{"n_kv_head": 2, "vocab_size": 8192, "norm": "layernorm", "optimizer": "muon_variant", "grad_clip": 1.0, "schedule": "wsd", "doc_mask": true}
Below are experts of layer 3 (counted from 0) of a mixture-of-experts language model. Rows are named router (the router's row for the expert), up (a neuron's input weights, with its number) and show model dimensions 96-143. Each number is 500 + 40 x the weight over its row's rms, rounded and kept within 0 to 999. Numbers have three digits each.
After each expert's rows: a language model's description of what the expert responds to. This comes from a sample of Wikipedia text that the model never trained on.

# expert 29
router:508489415479451478488523458506516461498486498521561461440532527592415496431498509507491546437598525551526506523609468502495550588485513402495500
up0:454389549520544520423517531492449479475507493499513456533517489554563474451473543449527511553499540576521487530499473533456463478511551512539482
up1:466506492492534476420538503477474476529382463455472481496464517547478553491510468513505539568543462475551464562551495524461500457500463471477468
up2:509543469478424527519465542539526533525524442514521497435503515543431458464496505462490535456448518492640536478521540520508472444450550463470477
up3:526463385489488536506531473526493480529470540469518514487397523442514467487534551525516496514464556513439521465553539494472524486500513556495587
up4:523479458509515559476502452454553502528598538505507511498410510470490571483497450534432560454549492498504507498492485508562497460512522569539515
up5:473455432474473513525519508490497465525523541457518515535514540515510564437518495516523468496485482444506490422491477475465518499494492528514533
up6:542535424462500514467501526499470502489503498510502491518447576465419529578547499440500508511501450457468406558450489499540544497481575505522572
up7:486524434469568488481523473567456541542498464523506496567442484524504471513469476494544468503497530492500526474518548539486527505503517518493559
up8:513475498526463467539543514518543476398514496539566576509488544463462508480443527556512541493480489573610472521524496544461477541466487529519540
up9:518516512523453475464436538558466502534519495450497463519463509479476581501479467487523520511484459530471588475470525445510512527587558510466556
up10:545484443489506482564488526497478464487441546543508541586517518539512500470485466496490455433466512447478543514489513431459523465491465443541571
up11:530489531409532454474571478497500506530464437510485576465513504550612511430472455476509492516489481491565494468494460535486444468435562491451498
up12:535473461569560449464553448492456605528545481522566485495529533459425519530512531481468484443496508524515456514457527559509442523493475455498480
up13:539527335572514475549486570486407501513482552506454536478540540509540438561567459516485487488472493515441511535463461546503537450512498512509452
up14:513540505517462519553525468520561508419491547455483574476517479502506508463485510513440507453560503416450556464502530533526410479404504481509485
up15:477531549499544464455448522510461528481463481540502566599461461446446554457570570557517511464536392513505463443439466414530475505446514474501495
up16:515507487495431465577542490514544453498500451492491488516512526515497459446481439453530484449504534583497535480521566509486489463504480552502512
up17:537551517506480470479569439453446579442532472464526489507468472485492523573570507455469468518499543465473459499571525495535523575592557584510507
up18:547565512540451539509500435504499482569462516461548509421502564494526553507563497528495484524487476482461531578488455490533552544461511532526496
up19:539500514494437514476558561485540478472506493583542508508530496517452586477467485512514530511467495454448487472486484539508445497456506538479482
up20:526516506512514570501485463465532575490548514518513489462490465516425514490480554602537511596503481511528550478503547473562507539470490511546430
up21:510527538546504476554550524503528549519499519471505513413428420539550440499503509559448483486494494508502580533525472525551430546434591508481527
up22:497524524469530503529480451467454449549554433488508485507493550526560438524475434514511473515519425510444421477674474542543532484494444493551532
up23:465548525580499528427509446504460499426494578481555478517473462500471583521524482509488486465541552471497444499435475474461434495500509498491477
up24:454560547537484509504502449526529469511509530480498494497577532534558482469449512533491498495494520487622477437555506479495532483457386510512505
up25:516445428499529446487508549457509509415544465489535557473404537548502516502578510534427517502495479454490508571490509446471502500505427492486489
up26:504509571454489525487544466471587561509531453531561511523539562388562436493483536538500489452438508469502552467533493580480568526472531549502497
up27:493501423503565480497469517507511541429452505529470500492543474474448490585466540531453486496545487540493483441496512462424518542427526515494534
up28:473538510529488598545486512499545489470497453474486459471527527444501488511482462542470476437571526511537393492567533546538526465529497446440517
up29:507602476569497482518501512446522408450496524487499542474514483500516571470543482508472559527490476508503409501493511499501576557508493500484483
up30:519418398574520556534500517515491475531433471506491545481409469538580507476412498512438448480489529489474436523537528481502491489564497519505512
up31:497445431523539479519467477500481408540509527483534492499485482509512493459469446501455591521430574496467475529473491431542524464517520534501485
up32:448503507562431493432518491491483483483372483532448529524468474450472542472586461497503461437473500517495508512498550506440439598465490536511430
up33:520475532472526485517512493573536508481458504511491523442502462517523468469437488534582548470549485511534490550565506488513520428430515422505538
up34:456503515472529462477523514566594494553421548495436476502500474526465473508481511448454505520489497438508493533514458517417474456560452542480513
up35:507495489491546440552476520422496433498520489469499476452498507519477460507459588432425524506460523493472538531463571493501512435501521526468434
up36:542510504531539461495599519414516442460533516566438424493457495507540471452568506515486473528545526523518533483452446480457506515516477439492517
up37:529487547498482504453527493480427521457488456507548526515417550607455503468484530493508463472522543528564546492559440449459515514597546493507555
up38:515506488533544498427498516426513484533440518540542520498442520495558388552531547470463403430459564489521551516481453476546491504547494533510513
up39:484511453457466504464486508485590524497486502534546512505478542517531590477497516506458491441525543489555551404515503462524455517497412481479455
up40:499554471592494520481553493465449452496457464552410520527475462522480539486534435460463460466462533444464581532525521475568505521483560489527469
up41:430543512455499525492499495484487542547506486520538539497463471484545488453487511515527487471404523570482551421563505425495530537499524466473588
What it handles: List and heading markers. Line-initial hyphen bullets and == heading markers after line breaks in infobox fields, species lists, timelines and See also sections.

# expert 14
router:533449525517488529417561455449478516500487501519458533478525491573516401508485506505487511502491480480501542489537486459507541523526499430570508
up0:510565471498546544488483430584475421469480482488552572471490509433528520518516403482451547458483451446497505470496506506463539542505491504514532
up1:513472464536534579469510526493443455440480455573444515493491529498491504471489520509501542438542521516455558509505514586508492523458479506497484
up2:513472509536546435452529467510524463501466466483522464479460560492464408522512509566472488481466450455557492489543461502490529484537476488553472
up3:540495609569506492501510430534499460463491489446489483535506469556500507536438473531441493517544531443470512533481543662474506520497502494492593
up4:495423452442520475503534466445490434509515566423459503556517482526566466567530534498456526546529479548475421513514432517495499577501566478523495
up5:459502523522471560520490488488508484479455480465529539480492535498500505504523546408507482587429490506530440443488537475530525527526482528531417
up6:534556536555514459444487467469517503512482520495571530516418483530540526541517450517536450491521462501517546467467499523532516552504530396551507
up7:500459435419500516556468403485538473532578533546480488509573523475512548543503505483581449561456501522479446456512493510564527466431418533527513
up8:528461497506543469485392445500467507430453475532499557562508534558530475558528413449499474559430517485504505481464496404550497471421480505522460
up9:505488514527523433526551490462470486482556462490497503530469491548438518543501503440480538496481475469423528544547470454440488475525495441559436
up10:497537461468467554508535450560540539510516460519442563574541553538499525436521500425545463521521572538489444504478464499562488505517496482564451
up11:479543513424594507564521472533534576509449521484512497487482472495478511544533428465417438535486521468496488404492490509494537453479462538447516
up12:510533507490480514446502444518471514502522441484463486436500477506468536549510543493512506519545406470500500498432442520552470522507480426557410
up13:479474586554467475414514470522543526494514476455471468472579448520496478469502432504581514454528434583539527394562502478562483556532458560540487
up14:518488487491565458451518438497415474498536491503500521426520532518507418458520451522543526491428523510548540414550544521477545539442484478467488
up15:487455503546468482534498437534549502577511469544452467473520515542562526465526476569517394493551491439512418530511546495392514508490480516486497
up16:484474490477499548492513528484451555489448551568455548413475531484476506533472500497525512524507486569433567467563514474508512599537412455522541
up17:482487475476446544512507482449497544524404500588537501502484503504502465479557470591492463512492482494519514522579457422419493488503563510520476
up18:501454546450504465531494480512512515565481475613456519516439521508483516504435536539546500560508452544481539521509536505437528492514492463518505
up19:485462488454438534452530511530504571521478496484552496467522385563455492482492529409516548539522507492605575457526520495478554523514478493503498
up20:492421526446481546473495534502546505501454498522538518442477530513461438541470465601589486509469523478558465541494522579470568543545469435539526
up21:489453546625479508499524483488449481449463426526499477468565523560444477479466529545582550494512426587505527539560455507544503434468497464539470
up22:516522516454464467536469460465511422542454502507541539534455469520471457508529541478492480457481516469433521497534485438446505452562498464468559
up23:525503481456514517502440465485534444534462466508494521502510574448436483525475564533593531499457522459506523472534519542517464495504404387487473
up24:508563561566505477504555426533483515462457511549543447492534438516489512500446499432536482497525488489478447445476481477460465456528568412503476
up25:490452488463462498455474518507474478537494502508522512397558402529462524536468503462525498577492459593533493539518481508535471528496557482494463
up26:439525496470432517507581536454535473472479531516602564501533448528526484466529510515415555465536503477497539504519578451494508476525540469487449
up27:467576559545503527509514492493505530524467442511528490470501499563496418428494509498499455478529466474479460549527485470475515590530458551456524
up28:481461438491552409590441406546502558500533520520478473522501458520499471488543545503449539515489451487543571466578496589485585456450497594479523
up29:522532564469496505514561475548437539545465486499491538518462458512445419508508539462505524487489455439501493523445439504544531444495432530477531
up30:447460553618529573503445539438499466464533468533531515485544404462491516508541506516576499527544485476546575568496522525433478509515504468423508
up31:524460506433543528507501494523485507515537534474535480492501515567445499512500484479515504563579494473410470444553424451467519515546478472498527
up32:498416509540536492519485597514431532456508477561524520492556497547494445505491568476511460504511493467468503549484505503477516519484449517579480
up33:525550531541538466470553476533440438472547488571504520465469488478575482467427467535468509543510496508521461484560510424496474513537431524546451
up34:557519468595517506562482455473456467489525528494491479483449465536504497482441560558532528423459512479499531428448563590453553499477492484496476
up35:545500480539543519528476516462480464473555500516537473440476519523463460571422506511516474505556442496431506539506490480537544495497492478502468
up36:497555508577482514524524474436522525481480519448467475479555482496504543499479479467500523480478474557545439457565429514560541460476467444465431
up37:508514389500512490398542471564574520515462550545494572523448493502465483508497462513447491505536607416537470519520485528530510509519527493558497
up38:507469376462489597564538503504584517540543481585527573500488438482537491563426505516527557507576504511479529480433469481534492454529502504503500
up39:495455462486510462466494568575437480484475554535497481527526537495497515530530437517428536509515486463429466452456495497480478588518472474564541
up40:498521523541557515523526504499551500435515443499496499498528518553505566484491534497419427509537439486516473440506574497484468491489465451547534
up41:570511444481483553472498464541481519548521507538504506553584519523498464470552533479527466529521506469475511458516496525515477504499508451514525
What it handles: Mid-word name fragments. Inner pieces of rare proper names and taxonomic terms such as -ag-, -ine, -ell, -in, -ing (O'Callaghan, Helpline, Acanthocini).

# expert 33
router:476510471502441527446532453475509493516524516518563544462506539536447463456496598436499493574519508576574501534600443471480521550520413456525567
up0:473603528530517503501520467462611456501535554487488514477453494500474470577492566519456530537531454482528504568475430475456505476508461499472487
up1:509440484492538554562593610530493519537502489516506494502453571583471499528534514506491546550489514536528474535489441571491501486495438566425457
up2:521505542434532505520552552519510473377466521556552494515507463452485476419504546486535482544465456487478570496539558469467518537488490543505482
up3:489520452474454531540527482629494469427541513505561526447519548556502513478550544483460446472517503496501513527399490498577450551520512432506457
up4:496548501526554506440515507517596543425447495500511503439481454492508457471546506517534446479578441512530447513501473534603513536518369520540476
up5:525554465538464520514489482490513546463504478531524500501554554558505545465495472500535465589483512408553546532459453529521578465463592536487485
up6:477554476522445465477496493521491543466419446415544432561512551514461514483518528551506470548512499546556453548638475593529488469458497511404447
up7:517486516564529516466499488541469521527483446459442447526481513470452503555471523493515496522503437482546477464457472549535480536517532491493465
up8:489511470549532558486491412516489523372430482529574573522573557484486486543467521501536480533518424543505497540502538477489452400381480473416525
up9:472500478514503480515554484520477477477577581468480463457496513550555506509536593434482560507471502395415512497517483508519527479422470460553487
up10:491477551540484454525520457500513434507456471597481507516466506536493460505466526512520392454441472514489454497443458462534513516508535438525541
up11:483533428517476512509442480470503468445488537512457612447544510527463486523486523527526418473410463495541566569590465498535561530459478521498470
up12:470472510510512517500478503524403500525549455463558476480559515576434455531518431484556529468497501559522517452585539536523530513534504493519582
up13:537496417471515468591506424505476430496499503478536565565605504495464514495513462418419527546540455513538469551537525526507481549502457567504519
up14:551532472450495473423464466525607506493488467506503498501424482485481441501499528557536448522514486512542529553603431563581503495472470442533466
up15:483505436461491462458500425553491500461500492556547549485496519492526432509474509556444483558455449511550513578501528571482458470512462462490517
up16:495509539555474472422528551500563483461517509518533480420509488522505470523468492394449514480554459513532527460475479532478548496508641502467448
up17:502470492515387484414497475527534488465494516472589472463510618457504487521473459467542487510462528511518498518514488504509498517462445537512504
up18:504489521454419520469522486515502503422479424556524490494478538556529423477515475518538442505501510499529455517505499455540465520517489514476514
up19:518511566508515434505481476598513501558490551594483538483546526443518469449472522474529541534504502574552391398569496485470480527495521442471555
up20:502484484465497521540546463571512507570466454514504509476540500531493509464497448516615501545471533515514547478548560500499504543486521518506530
up21:480446390530500430545512436465508468534492461477603526543526497523573520547463618480559496577536480555538540496594475509524532451539451583493486
up22:477492446514493494527508468551561450533493559510548511514407523548461498497501455452559453452548553524499438478557445490543519559584440482567544
up23:511509481494504508495509532501475537553598555497573486585473506518481478567430584418566574544507532431479483535556525485521512484530479448559498
up24:460550582447443469441449444510507478450557478506454485481524464535410555486557536505467500511491536514500505452480414553508481537540474561399588
up25:487540492498468533489472450538502459472490425556480525598491461568514552525488516519523430480547492524532529440559468569531414471508484415539538
up26:495443491480490454509480550508459526516442538576452485529517526570506543487476501481542472551523557473524482434513478506454538470554462481487531
up27:501500496449474435567446501473492520551492460465478563463524562503443536482428488491603546557540563541499517419535476492529521432598523531517465
up28:458452475485397479459487527505481499602498505522509491547520515398410496490498502444492492494464483537596462476543551518532470522527475489533511
up29:485528524436541520540529547447475473498427545449497508453489528544517507410539553490489577483491546493419564593498534447439516481486503485572555
up30:518534524493562444525444548427504492489517560485488505468454549496484535436498537492442495531550418542549492565533450535474428529484458452586516
up31:463463506470405475555414475491532515446428571549512516449521539437500502529500470438477488511530514496398452499488500494455484500472430556512550
up32:471494545553492549538516543509522541425391507565519447554524528508541526470569481457541507492536484482557467520437449518476449444481494510496518
up33:543519460515503566523433493507506477445469490512502436492495535475568444504495581447514381460461501521550487501563477496522484539506489499479511
up34:474464518569525506480533465446560503492484430393524509433568463507478535557451516506420474474582500518500593453528444578549544543492509605552452
up35:511545496461524511496548552484438510525498529506491482589492496567524564494484526500504478487433455603588510425524500472521521528410480479467498
up36:418507475462584503537514501546536521498475482508566511527482480507437507534462551525462542515467528534476479553534438473543535509510468552492486
up37:438448457543572509467514524507489510500491475521469533496594394487482534496517557468463566513505459498573455519481447507469463517625518469520523
up38:545518459510484472478557468447551455538528465488494493549515555484484478493431497508543564577446511521501532525527519446446482504466531451463539
up39:504408559541528541532529551449442455433516446495500551500535487525491559518484517500533417462449481532532564425559542567509490549518449562516532
up40:472513589461461499448474513480429442487396455486566492514577496572464440447511464549515471507534481469511494458465506437510460518452531577517478
up41:472498475444551383445526504528517547400514493484509470412452542493463514494540531520587437504524456538547466566577442487523499538472483522500491
What it handles: Dashes, slashes, equals signs. Punctuation between codes and numbers in tables and lists, such as scores like 6–2, stats like 4/0/0, U-20, and H=Hooker.

# expert 47
router:506461433550473469507541498490526438482539551538500511460563514598468523442412498453520499524515451512536386588578460484525518551472451460507518
up0:536508467529595391459562483492475516580481500495527496429532408502481432510484480505511462490493487502510487431577480470560519489481510483535560
up1:494451468540472486507436479494479424467519501519536570482535484497469483473487528460433455478499419472510476503488471459555523491463449539468558
up2:511432587491481474454495436437517475549487505471534563462534450479497504487476485450517518603507515583491395481459453476508567527502487462559565
up3:464582468528510546507481508417461498444470481454508463478489447475515496417481509468558453546547521483559487547474437594516455545445511494496528
up4:456530467503500511447492490473525448479474428475552443530431514577500527522478515463512479621589470539497512494450458547565524524399511504494545
up5:506508513439501476489546496490557514562413518506504482494514530534425395473457498547385458500615499497584503487500515481504532472560577440514495
up6:527458498514459504435515499516454546443562554560517548484485515546486536456479530472500503426483436480444539492485541468472593529467520551565531
up7:532472490585534432535519441493505468525493595575499474488506528456499518445518500407507488492546515543444478521510563486580496528478535518560470
up8:547504470563463575500493569529444458432476565443508559507501517561504539458482485460557508513519467541458461498502571542579512497448508467495475
up9:473550497545537540487486447475543448463560511511489539486505481574544460529458475473445514544543550492488507482485521475528507495571507486491507
up10:468466520490526497546505538526501512493393538440503505486491487552482449481478592483472399548523483511448529508551474514499575521545509503460455
up11:478481458505443545461500506485627487505450512541489511546475434571505492469548541537489463539547505484394519454435499499436488520508468496442477
up12:472515502466456402504541426557491495553495484499447507481487492489495491518511416506531472550531495632504487591497432426460494485531409532419500
up13:440480524502538532508524487448445530461459499550572488528577517506544541455482521437419503566499456584493495541491537517554496532480470518480486
up14:521542459497440540480481509536498469527558429469511507480517483508455502494515499567477499482463505542531566458539460553491491522561611424533511
up15:498547498570445511486556478518544470412525554553515521531458526558417547474481504525485462495522475534552492505528500520487437549518418451502488
up16:520545488516456561525435464519499505482472556483523539529529461583504519435529549463473503470528447565472498551477528501536553526483463439581469
up17:452446452449590558475538459530576510507404564579479502452497512573570491517465505519426469532579476512546505526518464469481491449495509523493501
up18:459493454543460518482490520525470490516519540506454527457515502507419526510514513520544485523548452491491475508567439590481484536558425497448536
up19:449542471530437498466534454487554506497556545580498513513499494517436443452478514520422594478450558456507552566479460473526513553440547453423497
up20:511554487497450485523531486438459524533501510504463532500515515471439521425484499575558499487527540521476546510489463525515464460538497518571482
up21:530515490566472482451478423489414555530542527500492521517497483571555512534481474503438509416488559412563432577417440581492504474465470482504455
up22:469509494505427494523523431541477559448496437568522528514494513568511525503515434444536511479446499578552534551548518465530481432537468484514519
up23:438493517483474529437500538533518465500481556467601496488484502515382443514544435532536550485511475617485495489553445570495457466501478468469398
up24:480453527537529484460562532505542492437509484541545505482489562559520466517482497462529584505522456512448542485585497483559543510505480379485471
up25:457527454470505448452562523436567496561500493530542515450570506572526484490503507539505392548470494539582552491463521507490478519441616539479511
up26:441443495543518470526504486514533429491511490547423474454531500453495478450424521490482507504563443444529421605445469519487504571490485476488503
up27:520592489512507525504544516500507466512535549494410489597559546539536511482457573504511486572502448575583516545492485513494472492541513560506484
up28:466470493531470475452564537479483506560578595584515539558523568486480521536464500516501507501501479503488489489557463577479457477538524480515491
up29:474584507516521429548532400530497449467502528517491493469485459599489440510455490425525427501540473530463472515559494540519600512483451490469487
up30:537514412542419504519559508422514499445497487490512544513441548490479446496539495550491511514555465478564432566476475525522448528510505493488485
up31:470463447527488530542533436437492478457501493437491507501556551553483468486474540537492506555510495560508498522555489504516552521475505531562471
up32:452487545547515520404556463497465490454482510489475464468492546531520519495482535506509504530506523453603437568521482497516563552573532437566516
up33:455423546472502493514468455470536508504567595518546490507428530522478471450505467472537440472499583477455481488453461496489506518492475475522574
up34:470485434582505490541542519465509502456580453519534493465455501515523529495494498491437532474501511531537523492462527523471496550440477458498438
up35:509475444572469547518512497481486441418538570507484503470539547507514469523479546565490543526511393510542479501508560555468493485426509422498452
up36:448542478502517528531454566455508474482476503449498411493481517557515488485489543493493466549522509521528444495440495593478565459491539396534537
up37:469534469527411547558496492507588567532502564462475477499396480540512505507461464562455496527512553516524476495473476504462531559499553500471528
up38:487493521529555511472440551498493440443542552419500495452434474521523509465528536454429469506544580443489471550522462456538465519542454547474537
up39:506427560427526543512432533472543521521515527467431495535437515501497500428530461536455495535554444463536489473503527547551479486472501554428494
up40:469559515582484459463467556502448546448533489535541473469518531508491528490494448511544489500554490538520480472509519455462550505470542553481465
up41:439522461474476455461508518484540484481567508477544500513510478484427491545484531513516509519482477491449486479480597498446528443471457549505437
What it handles: Line and cell endings. Line breaks, table-cell ends, closing quotes or parentheses before newlines, and semicolons ending list entries, citations and table rows.

# expert 40
router:470530507553471540486524471481537548456549561559518503485498504563509460430470547471500491475492493488503517475513458529533613454493442402553523
up0:510508514521420451506441553383504521471512540553475537472537540506502533455427549531485464534478462470494528503438476507522446492483455483555470
up1:572497488577473524500516465451557473528491500506457466500451501546458478553530450421506410357505463527507410473547491509466486488464470462450512
up2:447434432553496472446570496406539511539550573499480498468506420543436544570459481481423520552461482414497547505544521509487546457399427467499437
up3:560459484556512456520489473502490443571474470459522499522467520516441473491503511533527491461535414501493465483549468552395459508496381454487456
up4:519500496447545587492492528507491429578521562513475579494518521531512542516488488499535397498544504496577417567544443545485487484507515511516495
up5:507472577518553495461563498536519568505562470510543512552510478508485510467450529513457455492434461519400444468550549524610584458516510495432531
up6:525535498515465528518501543521423466484495521502519494444604428523489489493489449472478508528502465490458460529527493481534548448493542503555501
up7:496548486594438462428545562454482447434504505483471479480499450526539393471540508515523484419495453508576526504465471498521472484462510523502497
up8:462442521563538523513485484455508531452436519505540483471543439550517578509505474521418537487390502563442577490519499505477519489452394500584539
up9:553507542481494486468555488472494468498559630477500565496447546475491546440387467477477485468536538483474526457598444478596583519454483520575507
up10:459578449392563556509473503552536554495516509438506463554490432461515551535537512463466499489498503439544464527509480484534543443456435535515504
up11:500519530519516505523554423485484457481467568506509444523483476467535470533390569526535531518501480488486518532623453552566553465527480436554458
up12:501452446489459488502483476486519525581416530588500544549443566547515570495469492552461465490511471425504545387512481524517497510553586463491428
up13:442504496494495579450468519498491502484542525489525411434536514523498523475539484463461496468524523432416513585530464493521527486506478445446541
up14:517524481542590511471484444452452498515391431531519499463559432554520488500568494526562493510571533565525510484545548446492491491466505487506500
up15:484450457440458445467448469525510547529579562552486511505578482483510539524516577563453482530515524526410411521555552516576521547460517434551452
up16:516500442517477524409502488484582472539522568479534548487522503528549520403533539583508494502416487516520460494463529496502502460470461480557457
up17:543466513483515534442561476509502523453532570459467422485521521502531378466489513521485484465503540504544506513468515537433469453513467446487467
up18:425534483486372449515486452555533474508571488563429461429501513490490476456545508498454494531548461432517491524478604480511559536484467502512528
up19:474506482526571528562517506469498489555503426562498522505517446546526512455549505555467511509502453440589456465542465501468516488493479470495417
up20:537535479500553519493514478499504507487628551500460536445542496587531473551396533482487434499511522517471506495532503542467605447554442461544508
up21:509514448550494536514481463531437548497543491516439519480533517529498440485465458466370481527495461574488457497544430481485557516525487536469456
up22:520526499545464547520483479555517530439490569556522446487525440496522453428431478581465526506499511535462473517527423492526576457500504477554504
up23:450583488455522498539546486520549556471491554549481467436572479492437502442533474480472513497505515465600528487376589479448540521497575453574498
up24:532455489468509566549499431502499436521519581527515492488455491601531466563470465481482515446482488516569521535560498523546485498433469463520527
up25:446549473431470457535574534491489465493489499506525570524457434528542458485448480490461540507469497507514470554494498456487408526506501504508551
up26:496524459529565484508532337523552508577511495527521564518504494482463508570488521513433452512542471436527484527522428473479516493449436476481416
up27:525477475529518490481486529427551543511452472433540472467469558412487541465539533528547441552467439433465461501438482504434537467503527507534587
up28:471569604566561515451575529457528493532511547500551530456499459491451495511473512477503501484450506399585469545581462508550469466521525508541437
up29:531560453403518532509494462556514512477543563513478442529510506553526459538489526458476489510453486509561467510514414500481560529435472447517527
up30:501499508521523467499541489430532457465527523578535452477533519503518528547487474447448497518431539522464574480574557491477483530459410507478504
up31:556555460498498473467498518554583530506549497537542554433602491561520395475503525500528469535457504499508487496446511595527531506613512461551452
up32:501565422462515575500523507456504481491537515502477453490512514454500475505523495468518468501561503412516487513496492578484458489563431570517499
up33:440472506448484500532574484440520383499519425529537486474524521523516462441544471489510532444530457482531531564552473462547516483503475489432397
up34:472449460476507484541449521474490505410471554503511503417564513497492482453500545497511483468513498534492556439506477553428510512460567474513515
up35:521518492525547440498532519498482475574483490471616481509443468483474513466505502445477476532491519480468526507505519528535527496452453470504437
up36:524518449489514482526484521487534585443497565518478470521392522478507509520494494408449441536506528415595503472523568475487452517501522462489571
up37:537516478503429555499522471490489508504563430505566492505526488511477561524465556572507461449474490462535461481458477525495412523545479525521523
up38:495553491532545481457481476510469477477476454491496524508484606560511524569451462560489506533521506513532573519503464580508418412515405450500496
up39:493598537391456518472581535472425492511510448509523476491486532550537430489473494428465546501501528479565512467487494489565482558502539517531480
up40:545474490502493545515500481524462466565507487574499515510473468452488408500554571487551466467466517479553492511492545565514535552515477407531466
up41:569463551512445562468497494573494473487569510488533494498512482498543446502515474465515476455538478455502491513552489524503466436443480540447503
What it handles: Mid-word name pieces. Middle or final pieces of names and words after starts like Ar, Car, Par: ar-ran-ges, Par-ish, Saud-i, Maccab-i.

# expert 13
router:472507472525526471545549494477502480420517523546485528436502531547487464484472553412510486508554524556572469503487421462478474531551428421491529
up6:479543521541588486523534462525500477444517499523466473459571541525470504580530409454584478505519518534512466514506520490549435446541461460515520
up7:542531539501511405525555520496486518540478515493449497548491507575486479527511467431552453503588514494531467458458510509436540502544528521570517
up8:483511443559495495580519524594546483441477393527518497510451583476587432507513438445514496466538546535523455506567492564473535548505467565409482
up9:492528471484536494420546522466535457513530437534562574455548556507487508529526456519489476541490534486501506541530517509525536548524517490420445
up10:464531484505546502517565493470540473485497603530518466519407426578501523479505479514502488541571517561482504528498456512522490507533523485522489
up11:485427434473535499425444549406512491481507526567411469523489532531486532506486506498452446443510488470577542534483505502515405525447467434505545
up12:470523543538434461455479551521505438476464570473513459494443543518409562460502501488542511587493500526492423572515483538514543482489474481532535
up13:475487472491438523497507525483433443525515444559506508466517532471528497523490489481568503523463494540522533532526481503523406589521494424548530
up14:477515518478545525486488413532524489480528507424579469456528442540492433461576557479482535597505437528496549490584457494479467451526436478503519
up15:472558479460492513565540460520541481487541462497494501539459560450488513457571484492506481538502528451497458527513448439495578552458618486507544
up16:540505481549538498498446445487570509572589533458529467468583467474556533458550507536522566520454512493471461506511494507576544493446447526504496
up17:479524451478552441449505513484509493520563523458530512411429584476548555458485484566481522576559579572498559501487447561511493500564416386478515
up18:503548439530519543444464501512482514488507528520446477494454516465529556455492453446544450485470500550506448403528530509494517457441514570525497
up19:544448496549485535474554482472447487566508486540492537499479468558493466522437561507543509459494504483456468558525466444550533511475531457531464
up20:461517438478474597569490527549501585450493562552455623469467513530506571513450460533490487519470576525554550448486495487543500486552481517442505
up21:461517474489481462543548466519485520494481455495476540479480560484449531529535530480513483497449389507512510518528442547482535451524522496517500
up22:480459507563521494463545484525518465466479454498464525481507575577531481471530500385427456413518490529543468503535499482494464508479437499448486
up23:458559477532532556482576431589554530462438543431552460522467548538538476520472485524482463529553618482538500605514504484471501491492486534451505
up24:543507508497489466579450473419475604509425467512461485530433517519480582455448423574572494510520465484455480397521491508500523453485508537484514
up25:502528411447480442528547465443549473471550480427448433529492541523509535530508435547480496533537472545494500440469443550482573425451455440506368
up26:512541496562570481464446439500497478553490571504375508465583533563529439499495528526576464475578467596579509420443435475584498533483557475514478
up27:475504591499454415409502530547475536558491505528539535476515573540403551438499489443549518460484562462532479456535468573486481513445578450559537
up28:463461495521493520532524456451479545473522442461468506559510533499551481591458491460471520374542449475488478491468375437539571504457546443550477
up29:461448428506505509516503557498463488542426502430463473531474501486452544546521547408482449459437487507536501487523492557473509541539453497479493
up30:488513487484483408510440561393478492499501498470511518481502472553494497533470602441541540530506495439489513564508480474527502513522428491531507
up31:415513446492481490487525551472500493520467547475486555549529517475543488499512538557545446501512532507592469536501448489517478443478566537455505
up32:490512463570505501546477519516522468474563533519518470533506500584454520454519449445549471537580495475544513504548511466508522458474508450507477
up33:456529478472574544483509499471508469476464507521569457486505491508520493437393432377552465487430544469440555479530468510549473503446485468497557
up34:395530477490451486448464523542505493430466441560526495510537526581497490502419535523486502496507451512508434495466554408484507490603402504542549
up35:463512480479483541534462480533468488465507440633509510491483465492487446472509513423545519474466530497523514555465479448495454598477467466423532
up36:511433425503527464480514480503550463526486531436490533481500499516484463472541502486494465582489486556443487503471504498451439501527526512608454
up37:397459476469496531496462563533472554429512589494475497431493538547555476558519459520500474461551424559454474481527445468485535559498470439479496
up38:457528520537454474513529484553520495517446493465457586568493511488522485614522532549443500533503531501578500535524454518440444499514502476477532
up39:517494463497484550481554422495511532455526515503581498498461526497500467453434475444496520492491496534557544492502482478517484513516506499524531
up40:503535499519485536519526521461547537553451571557531558553529470468511505475469490461503489523528524535553535489495478447574516559602496503495454
up41:545403520525506464404545502600509512477508464490463502498474478489512502507553449579437462550549505481550485528437437483389568424514543525467493
up42:466527511489505506498485537501467529434517550516510546518508481554512516491471515508485526415490505540608428569612458514504422423475483485465474
up43:481554456462544390507428548486575509483529483486489495464496491498561505527454550465432427508536486530555538476530487489476517545474534478526524
up44:456534519400465529561448520511537497495500459521484483483551461536507428515495504478519514421507464511567507518445486524525533540513578557463477
up45:484465519563534538522573501489444582504480494443527498464522516546505470480502518579449489478462512540465451587453536592460503414530491481472528
up46:430488510521538470532582421490444507476527504491526513469520478445535467496525479534481511386445498482606557449530394552556510516478437559439435
up47:471575466493571494570497492504504515460436493484494496469513542463465567527471476544551470483525441444488400470492518442491460430525535571474595
What it handles: Mid-word pieces in names. Middle or final pieces of words and foreign or personal names after a letter fragment, such as P-orter, Aw-aken, questionn-air-es, Prosineč-ki.